Below are experts of layer 8 (counted from 0) of a mixture-of-experts language model. Rows are named router (the router's row for the expert), gate (a neuron's input weights, with its number), up (a neuron's input weights, with its number), down (a neuron's output weights, with its number) and show model dimensions 480-575. Each number is 500 + 40 x the weight over its row's rms, rounded and kept within 0 to 999. Numbers have three digits each.
After each expert's rows: a language model's description of what the expert responds to; "raises" lists some tokens whose logits its average output raises strongly, later layers aside. This comes from a sample of Wikipedia text that the model never trained on.

# expert 10
router:502487517496469399540548541482556503515525481460517556504504487568549446481475565455505436571567457454447495531507557514493529553461459530489534519527586464513522494477477549540497517480501442518568449451520427485513526513548488592515461547487538477510529485461473549507492528480497489521
gate0:504375449533425511517433446508508559524467525560586475503454456495489503541441474504553496486525471436534516518528508484537517565439486530492498461529478513470522523443473480531497501522420507474498453499520545520501467493498525490559471462521508500538529553499471431491506459499544440496
up0:505476525500485531533465510473537583492521484554573466492425461475470586497543516519530538529513453485513478475574505448550472497518543503481455477496444481521522569487452490473534502487441548476519449461486517483515458541542524445493515469484521496487537526555476441501497457549546501524
down0:511476530426503515491399450477548510589529530530543493487504451470505502556502560572550527501533507592514455486472445464477471414483503449534485441492513514506492509500484483523484523496512538571451496462536477460491434540554524473486452482500505557509591556494448511546478432451413644567
gate1:548475476442531494520497570504521560484530534538527399406501476562510474476528488530555520544496500485474546474571457565540551518512431521496408499527469450489528551532535429483495474476429484516518458430512542441436480488425497480522513462481493484486454481471470561459467472498509532578
up1:532514526433505443460461500544520582463529505489429546407551460471537433587525517542509538542506514430492527455460505508422531528515524501539505511538470529557570493498500556455480575489520437465502520497544462506545399553562497475459498548438458462480415511418424493561465478475559462507
down1:441490516497498471521510542550405494500561445543504524486467430440509480495468512503533508488551516488497566527475450563482540484540522497491481445444513524495451492496511478529542540518482525534450513415527525448484515555497493508512466461499553469556452511525492460436528510509536545498
gate2:528505497467469448465519504480568491521484464538481543534484491547415495518500499519489403561466510514460482518508525477618472449486498377515485503477543547557528466464469411506506507525529519545546454486500579555519574528460467510465580528494494560517557518501552508617484597528492519495
up2:466484460434511466495553467484514546569602487533428531503531471515504441477500495465471513476494495475496496532520492446469520474486523464445513551572520479568496502504450518524455471407594514550430564540450561519504478437457411473424438563453463478436513531464530504548502485516582581468
down2:565469522516490473485616507514481445484506532502494556447487531495523469590445494499473542459545428547517497482556459435514507489425390478484496451481500521596501564486447534539474531504578440470560466448557508517514572512520505540511456445540409509496557535463446497569512503439472480472
gate3:500487554469513462529530527507534514534561475522539470506463504520478468469515550463509471502544461531508484536458523416456519522527523499413535410565581459536489499416466450469602535475471552502484536495502481528417498485469537590521452462549508534448472548576531528558496549507518492494
up3:563555489487491495511497550476553563488502584485469521497453444473509510445528552444506495476536432469492540557485519527496486533524543452477444443569580450530534526429479515527494517455503541431505451529489468512477585499571488599526469506519476523503455577500508506492473485516535442466
down3:489513485481472448479480522469453525530491470538435530453552469482512491408455485533471507520456394438565470473492528423569554492531497516522475514451487505459484537513500492476544459473474569566510540469522552496486513443472577502493455490454522534499519573526452535452524486490546488466
gate4:529444467481563458503518524543490540496469512490580527453407468600479494485441464513467558555558538509504492490555529534411474537506529550547435568487430399537510542540485526559446551552512521433529549475523546435497511529501574523526486458459508524495555485491449483421492426501524485518
up4:507441476487497426527522477578407544438598504495477489584489493487551546510417494549503522529549481445481443426525430466510526552487522510490481499448474447542602521452483549487592514492527507511528550493550578479489467444417537498505442533514483506496437518491486509529444507551443496490
down4:525475494446534511501383470468481407510625527531534475540552452489491539480461545523562524518535473576531542545443531575428413449551490434493509539553450528487372498514493487498504481445554551459480492522481477458507521499451437506510521491528508519560539480531509464465440556444457489477
gate5:500443448540510501523500489496509496482534573474541476515459505487510517426467532569499490497491434480515429467558451530459463484474462484534477507495496629523518528457490577500437475450418514522535536457584459502477483491538501452561511478465512510489523500536491477499504499500442519648
up5:463418461448503504474388453457588511478535524451520457437411498519551462521489524554553500548490464445534450479558460559448486441480526502568476477476484540499455553474541560501495483512421508484505515468481533420467481538573566506509471478508542463506585433595505522438501508517475496531
down5:513451525521507486467503526491447527461506552501425504501420452471516449529463503471466432546489527448556510482578502440549475527488483465443402534499480417553489520526518557563529497504525470519466491448511492484492507480458461516511503477438547503552477509530552483509564471499469590507
gate6:450522463488443482491534499506489530520477488529469487522484564538495472519547470525510415497482504432476490491470532495464521451515520511550490495481473438535578535508503501502490458477488484462483556544464506546509551505530408488537601479435482486408442521567484462494508499524492487461
up6:439421541442459513502475516574547464458504466474516526497537470512502566486495493523514584470496504482518505495481506542483480471517539461486545435484536462528473559491432587537500530497462532511509483526532542488520495488589495460503413516532492495562565509521494538454410461480481467465
down6:515533442427512450534555423489454493431500450499585494484451567461484569535512459504484444520553498527460463503438550449467518534520519519479558453514455530502548516476530516487499493537463372502464535490480505495503482517491489515511428508471495533512573509500521495505476466524508541498
gate7:511486577470569442453480515372554533529588523469529469474478511456501510437532584625519479515484450421416510482491497556520499537458531563430444430496504489560491488540503530514476483524498529539512544451530424532502460486562491499539516511507509497533528452509500502493561430447493607536
up7:512506538450465473458480457573527579467527491578552464457452483428495463502529525528528449534484484498479526459534487443544487460502515600547549473441494505507521448528483496506481523522536505512497454495552508494466551498632434484492454458495477562490480428571460464545514504549441560590
down7:510557448435416544511548494505510495535503451529527527456475452529533416536447477501487466499499520446480487547488477534475495513532520527465476497539433600461451446486493501425544505520450503514547483509496523486454424470509514556496546535483519514470489492536514474541472537458523466485
It responds to: Month names in dates, the preposition on before dates or events, and -ed participle endings like Repealed, Preceded, aired.
raises: " the", " a", " by", " in", " to", " and"

# expert 19
router:492433513491503493481479560535553480492518547537526428503546529491374458511445474546524485551505566397424435492493472488489509507503508452494526502550545532531565523410571535512455429451470529527539514472503488522469477576501564546506473559528533530470560580496520472473546491521469488454
gate0:527500537513470471517507451553473509491486471428455510537519434514435439478461503502493499496484436533593515537426497522540486447459501486506446510474483490493532557526500497472552478521459545591532512504424497515476583526479479522380449481515475538489492521519515506505516482484533487506
up0:460488518537463492581485496463477538495517558484559512534547453474484483518518499505456465502513480545515557496558577479508517482501454446406462609486469559511487478485532507480457485481468526459553476536514551449516531448475549498457467477605502547516517498444506523516490449485451478489
down0:493435424394475504560527521520466561488613528536536508511458497466500419528505499526549508428551519482533441444593514499521541500552517492528471506449497535518522485526521509503492550485535497524468499542474497464515475525455465528532427456515469475450572521446500447489506397461537528497
gate1:440398536488521506526451514475491470452474604524549550469473473485493598550490466540540470474445491450545496521517571490438403449437458433503498497463537525521498503525545543506567513537449452426486553487540510506491506501468461459435509471450504452478519507516565440471479427474459528588
up1:448486523533486498439475489471482506492430494528474539497414481464473548488478496484471470517557499503494507523511523503508441438447527494432535470442501469514505538547534568559552438511519465454493517464507475485481535490474480495536485512544444470564508423514467435491523599484516443479
down1:544537442442502527421476458484481536483558463466482566449591522459494488564496543407540517523501510458548475541452468493581495530540555524491464458465494525537554500546525447476552547487458423426482405511534433571506500596515486549481480496503529472466484502490559400530496519529543552475
gate2:522609547541513500476481490512488479472454537514534478530516443544439537600483470486498545497557488547490473477507500433500461486513495428494510442580494513575584503479564510418548546487476486529432492540472457511548447511532398479529535415545402432511452443496506438468503454462404523462
up2:484474482465565481483562504470493621547499542397441482459540490497440491538593529532525546506450461395513550523537495509497475485473464495487476516451437464495496519516488548474469507557515514525492542478530504538507423472495453511554399455491536495427524522529561491511512489500498439466
down2:504512563524469494461563474509520452491544549508509433451481430536487554524478479457539551517480534451544533488622433436505474491478484542515441543551492516482510503463464508478490522420483538472529560446451516495541501521542570512484539513543467431497466501454444591480551452489548468549
gate3:604494437571469462468480518500512489467507532431505450569469427480474526575467500526499507576434532537511502537492585482496531518494471475499514467442466556497516465495484473475463524468460463490467541501564476503528469467591511468448458509498522529438488514548474467486536544509461521474
up3:528503465563446492511428534502467490516498447545499455505493539458518446537491513515511556511533563446431502479461459539419524498490485508562513492546506523500468528462447521499437486477564482451448470493541502475613519455521498481500480447554457527491461547512504524543552535521510559589
down3:462488474435498475496496467453508482521540512472514515481448508453469488430493470530534572466421555548505563469466497527534621466437530509471570483530478514537468481540527542532549512436497510400484480608456506481463517481441492522463520564500487487496475492517483483442504548518535478564
gate4:547533522491481532496521507518459500508492554501519484478444472532418461429502518513566558482481457519461485422470506524462492425465497379487483500487575544504501483516485411489486524498488498454464535485514454477473529518474482467483521507527434457514556508526470444476482496564518502479
up4:487498550467493511486455509532491456540436495506489549512523464537386489441508511532502533487516502482518410532487443529473461513462465468545447490528537591509451511445494490489583537519477528495561473412527499540513521543491463462508506453528511448486549412455522542512508567476526469444
down4:537475448521477451429465487520407551540545448398590533475525477528555466445516533491502487528506529548472498548454491522583537444536506411525533558505480500505455489483508492470559543495502513451492509541515501536508468478492553484571474485486534504607487455455494537524481419518522491557
gate5:525464488540541560493504548503584489500451496534536489463469480568498513435519460506541484480472412574580590529544490530587519478522492499392604496436522498547495529463511488514470513444514484539453540492588569532535580461419418567503455447480546512519500492539448552488482490516606575536
up5:486426485486482543487517525470502477532544518419595509411526593509507452543465504503490441477575482513506501535444482497557521485498479501489491559496518439516550467536552454542511548499499528528433430537480520396507491522513487449458506524484512487538462541526507490537518486554485435515
down5:552520584484507461489463503506524472542469538531482527509393522414490490588501495453505483542456546457544514513514498471491525503560478510515503531415466512428513457474540477433548550549486442572481475494529490466505557544502504535544517456403462522558513479466474487542494470495542459522
gate6:470550573553455442496494508508479485492498427522431487507517493526533486481523461599498569500531439476504625588476479513479442453440514596494551545535501470521419535513468407488501506481534574513526495458497568481559581443489538511485508491464544491450483574475445503481524502492495378505
up6:535486460499501500541553431509464537420562541460518462503455479510552574469477516486481526504455526524475431418512596450515492509520517484533489560516550523423523400538509503518538502502483472432498481524502427479542466531471478523482413560501450506481589449497562426496549430524479546530
down6:493539602536461468495483446514487530489608543533462520414575495470483437479482426456532495501498510502513498527540547551538582490454494549501438513467514517484552491521529520427525489474530499525529512476492498448445440568462493506501491479601533518539479555463447509474497578508490514525
gate7:508559480508516422502485498408422550470480526453510550516410510582496534505497493529559452513456457528500491492470501452497462469487455538511525533448560504560577463437516535524486502572537481467470451494491489513524503485465473450506558526404472564556463475482534481489482505504466493456
up7:513525499495554496463461530437505513546475540467614463458478502534464527449485510513534432475479481441484512484447511471569515515463499451468508526554555526493556505418495478494551592539532481498444444533510478503460497495521543502546541499429575631560521533445559437528532512515475496476
down7:555506533484517535491477496550455528486535572506449547527476476539491543491477475508474496376421518478485393569588430489481465494515506440472554448492560557488409516441492529545520568434446460443555456507519522476493473604525569549464551539531481546464471540514539484466508540481586451463
It responds to: Single letters and word-start pieces, often capitals in codes or names, such as P, E in KEGG, I in Ivey, and would.
raises: "er", "r", "o", "le", "ol", "ul"

# expert 7
router:503512498529459472543569548540525505499508491495529481466517506511399478511418560428466460525522530497419495442559539483518514490474484472530460536484572515507519581467512515482425463551464501528530520492480486509527546454436455540574538414501459480483499516428518498460420514470478532492
gate0:540529482461469564473518468485525485559465489537470502496433449459448581446522482406530492449498444551565544559564491507552490549484561545510508618462477544465506507534423594471510551510454564509481531436540558466485502543459442516508478469467509498507523553503469544469396501495510467490
up0:483518488386517468464570459549468525502514496437552446470416470515442479560481481488581416450484433566496478550561498475527477522499500484524487575527473439493527496454444555527522514514449492539504538425469468478562493540439468512503501487470513570572573578495453511446486485482534547462
down0:529436530504543471473496498518494508531493572454427502530441455545519494469535491465489542530451478515460559466521489476521546545517483433442526484528546534502498502479480551546555524487459528519518570571521471495465458556484497480502517514478504516480442500533523479491445484440503504468
gate1:503490453612427532483511488536435471468544434534486472494509599492535518486521529487549524524468470454481497507489528547506478524451568508499568486466489521536485447475559451458522559536519545460488488508494505546459484533479479498493533501477517489523538549396525571521505457540451466548
up1:537580500467512522543548477461569525529515523426486453474517509528465494517495450491526441468491532519526455517506564590498447546459457448460487504514487467495392557484419514583454517481540537522497532542529497425469475557470474453492540540496495494511483518581493449516469530515553508535
down1:548453478478527473541507509496551532521438457474536504447431532519491541457534525476478525520489521536522518501518499500462467469488487523514506506582467550590511508489491527505500518503439537521489484499470478529418501476543456484526534480495500514516446463413486581507472548484459476488
gate2:526531517500454508521454535457497510497504484482509435540481529461455521516459508519518513561522464511526558490503535620546499530477479575505485488517488541489578524546422505531498533491520561504523418512499522561511401492528444466520549401520562544506538547507444519482550460500488512514
up2:476526465520449530536507493498488455605462478536497569442457500475494484539508522483519478528515549467485473409572572534552474507475511456499468493488485494490542464541513513467487551506492502450501470514448569575490536477482559533524488401500452464453465515548508507514517455513457489596
down2:502510520525479553471458500483472459530438537507518475540540488441438546482454471501545551513458499515485513558507536519536529569500541460468452476508546454536409498519474516452504525409490479443497548463473487548457525460477477452500512538409513535497554558497489522500476461474487453450
gate3:539453492613472632486479501523484462522533562459480458497520516577447510481484485543439516489548522465557490502520525477517525533596501583423480540490524502498444523500535571483480471467443540468475532473484480441473433535466542443474557418498476455472535510468512473485496539417531497418
up3:462498497422536539536507495424439477447524530490497558499517498463498475505513468517510528489496444560515495500475512497519478471473528399499461423452474506518452541518467454550471479458459470490574492544492521452475456514463496442595526544550500500496495456505520547513503494489443578442
down3:503463514525402527512492487477506474499515503659521576535516526532538488556469489539478450537504507510471532511459527485491437485572464393560509502575523471508479467521474490483539486440487526505481480452494515519472516556571516510405480510490504507485499529475488457484513491623491518511
gate4:527560448546466538467544551542458509528502462499478531519420482523440501521501494502419552554537543542496442520446472413485493513473555522549444506503520605461501552413569445492563534560436503507531564475451544514494525508571492501448568474479489439448542461478490539503473463478462462555
up4:426465600540458521454523464485556531487498483486504445471487498451571490498526576443480538429405473561556464510524496568515504495476494493519469472522532506538499469434439555463464455531519468485500475451526453481520479544491507499570541494511559492470486540547444458527466467449526552497
down4:463486470534484508501430614436499514466517503481516470538521427525470521563508544428532539499522525584527568509453464492439491581433519517532479594473450551497460466473509533462474527428481585544530558531476519483496457504504472493518502474441522436521526484560511524437528500500481487465
gate5:450426498492600534570525510449547515500454540497526530498477518466508508493424582449452514446544471515529499509536455498474528481532544538466499443489515453511486530456520543523501527477541519441454439409477508454516537451448471454477528471549502500482506560519559517462468497548405478491
up5:489493518537575547549542473471508535510478476471522545508480551528542545477473515455452549507501475503475509468527562526433579526495518526418526429461567474541510489456540540508537476456507501401480528479495521492521567489469490464504494501476482509534462531545488527422476533594457435573
down5:547506486482484459485493489522491501490469507539568524435509543463495554603520526540536416541451539473440509453480551456454507528536463518548486550526465503547528601450602446571486516523500504502445538450509471529509461452532504517530531480530502500484421470470503462530491457471477529501
gate6:539534508543547526452521440509544492529519485494591511509517448500480485479510545512490477491524525507490430503522466540522440505518542504521470505528503558567550484513522464539531539447442520515520440522484497537521507519495523479520446529516478576526520474480516470372543532586488510458
up6:468516497477448503544478517519470523554439485507437468482489541480507542527498476479495499509538500451480610512466510530511512431524456505437477495535465448415534484463458509538506463498571498506455523499506464506468474500542461493563516486503547472464484546549500519514521485477542481509
down6:463463541531503518500488568534474439547494549617544456412569492463467483441501476537468555511497530544519503515559573470551427444565535497515508536514503506451572513510484462482550529489529509530512497524475477476451473471463425496517500452469577465481530512537448506469484556488470554560
gate7:454585548551407525549524569535493484456434490467552513532525488516483492507503473469490484483514524545545518519543507556533583457528489477530495599475557484449515512507511541573555491564472483509513538565521468467496457419498501561430544540512506458380491486509544528545457430515476559580
up7:525417489545507533542508514499491451476502577506561508438551469554504449512591481474525518479486536491457530470479553486488503515534520495498503524528429517489591478513504542483413471544473549445553480461409513474485526519472429465514534448443544569496440482486439482485522517536512433552
down7:531487538493517464547523542438521516508443548450492485464478443457476565474483483449469487463473412500502539474486422476515493451455547521482540447493480441522520475500521481504511508473434484505501553479526398493483497531542533496475561435480528472506499492426498496527530498523480560521
It responds to: First names, initials and recent years in sports, biography and credit text, such as John, J., William, 2016.
raises: " and", " H", " P", " R", " F", " G"

# expert 0
router:579505519481448472512500526470513503489480528535589473508504491536477499526503533467474471564484579526470399548521535533535547437483467480517504535503565503520559539454519463574525471520489420479513532493532511547550520475563502590487539473556500451525465552445489440495571508547510499423
gate0:557493490508544518538463480540494512584588509443522509461467545493480553498540443502450496478532497393501488559565538507459552509474580491601472462505484490486519493549451484468555524458534377473556525581532566547489487491530435568475423488449553482557494496519467570475539560546441519505
up0:524478527483531444534463479403533509537466424502486565474508522494528500496499564449478531547538515437532495462567607472495466501473550453567532475480493464543471502521418547473530469453523420432529599594527523507547528447462485503517499562495521525475479487469500585479485514474474490545
down0:504446495479480464532524492548555471493491534538472419580582460520516572525454508447523557465575551493513486512481474468543480537517481518488467506473468497509502440559553443428576551552617517550565480477524499540474506506513513564555477540528507523518524543506489515430478502459514526472
gate1:533466507546508452475465485472467477523572564463505575521527489576435470451455533503550446469542570488524520459464514484536455451446467431405442543462460523521612514497546450434449492508570497500471474534555480501468398530432515551557473506511444534467517529495433484493492448431589459467
up1:540461501523483507507560539513496490507511509525475410510438389492528547480518477543479538539427496536476492497465445550520386571523513536527558546463494485560563489482504493534482479465524485453469418467490453536498477509578515534486463497432603539502489486496531513547509492558553472465
down1:542491442550508563497465450490489512470531473497477475537558462520465497538480506538485502473541491500475533499448407533520467472478472497432428503484515515538557528487490606523499495489533545461598518591412548560563545528542532482438507485462550544563474503528492434498477514517499424479
gate2:513449515485551499524428515449553468546429508511546471513436455451500421475564531540516438464418468417546491460506476512550545524492469486494598525506589535449549482483520517434523507513482531456465448549571483506502521441493470520498520442532442492590551492462496475500592497553568505569
up2:497509518501442501412481478471498524453518543529473482449456473584515429516509458502384465447512518529482509468580490479444457448482473508520525458514542482461493523513561448576461463488443490515540548492468487603426517520469469477547458455492474484537489552502487436527474532539573478453
down2:497501549514552466544566528495502478522513537495495485449502518526506525524501496486505442469495479490517442495469429529532515501517597451470519536523525515506502453497521507502490458482474576436499448414496525486467514548542408526485492583478502451424498443556541474479582508505503459480
gate3:527552535542516431488469531554487485531476461509536459539485511531471591529569508465564458587521499565465561477501525534528555416472519503550479546488510542479446442527517447526510462560462456480527590439527514533525466521504448513516540451511467521523484470498573425406470542522484477551
up3:541479498483535456534429547576529519469510506438532471467474507515549535531574518501560519500495507484514437553516502428509433456567480515485488486510441576505445497502533510485525479382482524486508539490456503441515574583477440521536511551478499477513499504510485492462517468548544482528
down3:518470472565513546533476538416529556517506610519510502472491535449423505497510501464437522521544551478521518498593461477511503468472569468577526554507510472465472496555423499504519473499469437583596485489507470518479400555522478433444537504522480448509561513556468482572606593458505512583
gate4:501510493543488614460501483471522460531554498526494493514472534505462606488479544514529537438454469493498569538516511564541478461540532464430468565558484551430499485473530518469587499514448481544487520531529535530510470550495502479431452487470549504557450440477566428496549528526468517483
up4:497470498528502485492458518498499477568504499487582555511464449479454540521442575515540511448460496507496542536444480482524534483483519413435465517485531487476445474425590516535554577438540542546481496457540558504505466546511578502516503452462470522420575550513555425453537485490490525473
down4:545501481505446447444490523511498504465457468505564546448479533519551482557553472459518531576526549482460431440502488430453497549540525528525473542512503568528548596518544500478557552487496528457492493542525523494508448491500447471468430527497510480527532444531521462476409573528512569525
gate5:442464487460527542506500466531528514506568460551458435536620485443478550520543485449583573550445522505558508449516511533426452491513553416505531461478520522475447484482484501470525543558471448482484537526504425514488424478507492478546576546548516498467536487481443474484484511546523480479
up5:516502489520540490454533504488500508460440558472542466537444474495541447485436518528566488452479481513482481525481553498503485559519508510495502476472529505570531490538481552538400477482505504503486538523494477442533512461421518575468452455513453572432537513539479535536546463520520523536
down5:485540484456523505536560428546462456443450507460466460509483504515599522483459473522539483485494489544520539558513449533476470524429490449419497458503497519580482509483521474448441499496504513446469482541604499501542516553482493518517579541549527529513547477510465476494551504551462465510
gate6:527480442487508498530544475505487482526485557531478569460413520545538484591577521538465519507519520453512463449574471500497545494500472453532527448545488508555473534401520541422500496514523457527494543576473500455486460541500460515524570534579464488519482511581481500475481481429526478403
up6:521526507501525447505486472489504541616532483492507529492506424490458485549519561519517528426501525514471484478471472501502478442502545485470476529517524524414581517548487528509561496531429448499533521491519492464514498497435465481454452412614487389518499521539516475505489518476551439499
down6:470432523472547535505494376543551441551500402480461450540466543450485574479487539511590562478579509500526506496495516546524527527497523505520519486550438499479488434533547526495437515517551480476449486499494454453425467518484455485520463478471481457413461489482448503539477536421501468527
gate7:500518429460505474548471518490460562461505457463554424510482476498509534542556490497502537497444513559565499547446440548491483496475505483510460431554468456544542551620430479546438533493502486505454383524543506512600517481480559497507572505442510537500523421461509515509426549484507332489
up7:528465549538467539544464519471507502417549502437544473457506479520438453548535483541528489539431514477478469554511545454486506492521510544523453488467500460489495490457489460509420495539482477537489500529444526480534457477544495460477407522506495474492504475433459533465493511473454469472
down7:523480468516506518520568457505481448496509564447428481476486490513487510525518501504477510529569444529432570525496422457480514458517508514488428492491440486547501429512570420519464481463524481452485490482512471549490454471544503445508541530474540402486441482509427568457536452464509528467
It responds to: Function words like of, as, de and Le in titles and orders, plus blank cells in election results tables and See also headings.
raises: " |", "iy", "ij", "),", ").", "u"

# expert 8
router:554441455526456534483502486493532527444470543459438474570520469506475473422406535474490456569561453466409428552528479522503485481510498476536505532537583520464496511546561538554443447579518431507545581475454460453475492485601513484574496598507541527534426490475582509472606546518471502529
gate0:475514425577503475480535550518468558497477454472526518560541599481436496515479463575447538507523556501489456498538442459450475458477524522480544437432536519517520508519531484496459443523487520529545561498460545471484466449563514437545492543499485502481524514472539559477547515562444510561
up0:598453531510520468394533509430465407508521455487491527505488519510513555541480448502473455479463596512538505482445511525508523450462564515542447514467509513551442506485533452450463398477464533491402450411499496524488448564458513472498457498588537410476527476592506455508538526501473499439
down0:444518438407514473533570512466517578523515476460578511518483521475466414573510474512512520493552458543548508498491504464506561530497550577434550491501492464537480515517452484537503516509506450517479551465582481488417618481504546519536545499500528477516448529538514533512523461480527516402
gate1:475519452517471462516467578519522430491611551538540414567498501509473479451448461525448546531490442521513530541529376508547498497477495510439617562512518529454466565548483512419555501496514484518514549508467584483557497485567587537479503468492619548603498502466493528525485450467527446469
up1:503429537538501476512449477466462486462471485487467467488498589547515548568619502512435482438527538541451511465458562518537516521504497440459477455508510554567493503521592467431478577540513520518504479448478492536466518530543502467536521510471467507445460569456540420571488496521474576501
down1:439543480506467498550561445491422441474565521511482473488446467514489558471528490470532490483486456511493508501442516518482552465494553487551522486537506419493513531474483474509522483448468503487544526525519485592522489563440555437584508452479541481434486509447522517545547512510426446511
gate2:511540481478502542472531532481469499474495549445504518439516502505505454465473513531526478450514529487591487495485422432615534490514495490524520531428516484514488491577397517602534513522495456448588515479513497510540520432489538495453475565448512448501451381450503496497506466445493517448
up2:507521492519460574473525511538575458472481578549571416500489532513545500526436556424473452542537485479472501484519454579496524473497554491536442521539561393491526485520544444461457430538498543575474519468567497533572456510489404461489519542483500522510447441566487481428505497557432558553
down2:501503459464451505465465550489433508522483484475431479549493588559535528484487533516478498568500558508472515417534482461554488458648499521487460501489486495626464533552544541502518422468501472507464552514483507397461516481461438518558531529547531498446517491506601504512516406447460444508
gate3:499457482586446556527539541459490524517510524394505457513524548496577540492549512536507526552441507476470483486548499532458495528453496532509502488502460514524455477518476513537469500535464522534501543518510443426470504514494559451536520471532472457482534453484576502493507465543440480476
up3:577495544469553525531483549506477475474468465463456446526504477456493495584511489433516460512594553492546492488471468446481534493465466542470427521491498499519441483498561426380499534591502522489443493509535578545453533465606470524510463504498560465482551524527463492475531460480531504466
down3:483544548495516487438523465531458456545526518502465503593523462496527454467499534529584493499499534419442501555538550495559482503472505496413463548525468500498470466538539452523521538485493514513518481463546499525531523536500491512559541497530511507509491549480523517494570546506593498474
gate4:592461490452516494476484434485467610428569556589496507447530492518414575500528503388472451530516486504462524493523418507605586449464462516499458528517469526477472481493571465541473470502570535540486465452477508559465462489519476502494505495556458525498497570585473542411573558436517474553
up4:508496456564444546575478485444507561405500517507558524460522535520429496521455520552484433554472559517506476488527492500511459529466423501395484532524531493504467573496491572473456471507471470453441461550437493506491493508523519496453493482527424546520400467557468508435498505549526525517
down4:536546538517509454531532525539445460561520498456553458513524506526515527485474514501535511501485442523515432517441513511463500425480461530550513435486508394539555491465561460519491497502463516480498504417522523487452482523444423442556439567462469506428577483485445468505511483481552501447
gate5:509500465516530447440498507436566495510499547437471501480524459546520476462499463441497429469452610524447573521538388520498510479482511587446516525554514481496493498455554516475537532545469544542460584482528430518517481439439452427426537475515535486523482508504509574449504514537525514443
up5:501477531454526481482452540506482451552508506487489489495431455441540547578605484522459493468469470488588542508447507455455556505507530578425505563503439441499492536515436423491446518485486505557468480482501474516533497492516519474509477542500575498431581472475502422455473479493517496499
down5:502564493501448517518493445437496507501493589526498540490515469538499524469474554550531438508559498536474504533493517471496476493461535517498475483519485495473458518502413521538542564525479460530521462476448451522495491555483493501492557500564558537505463547456476495485466503545400494483
gate6:537511475518447490507501583566533475469487535465543513535548448566472491492434583464547505494444541484500521447529495544474465558453432544497546478508542462467507527503481529493438477482498498532490409492385497473602474513546488543504477503488489504485511500500480434481456495559565453537
up6:506452511446471495467544585514525526375451486583498538536482500528509436527496540476545453525523443493484474458479494516435548487502455526525481399474514519543513531477564548590559497514470529526569482495422458495508539496509514535500487561457492584491522515495516502486445465457495553617
down6:450502539482545472496462556456433432508473494445498485499466540547514436495488531500503513526565488534568559447394538415482477538525479493499545501556502433487505434482522471476431506496496473564534510511452492472492591534485521542484532513537527501521507470493487476470470505414483439550
gate7:467459501521505475539521561563494470472527476470495450424532507525408499520472483505538483501513474473488511454426471480475488480457551487486515483499531604528525532512521516483502399522414475453486515484480485478556482430438487492586557521501479491470468488536433473529566515444529465552
up7:522523517569520550548468560492553509515563503486537583491469468416473477449485447523477496499484515495484487445543482479449472546540562473487451520524517455542481481496492474428519481536539488524496474492580496510509489496507544508478552487477533561483456480504424436447463480475520546493
down7:511496559445490484521505546509509464498503458495411486519500448500513472512503533472425501459563507501476498530496490575474501510483546479510495498489542513467517485522537528455611529450433437505530522526533434562551479535502519436510522485503577456584560506490533459474542507519513568530
It responds to: Subject pronouns he, she, it, they, who before verbs, plus middle pieces of Indian, Thai, Vietnamese and Polish names.
raises: " and", ",", "\n", " |", " in", " is"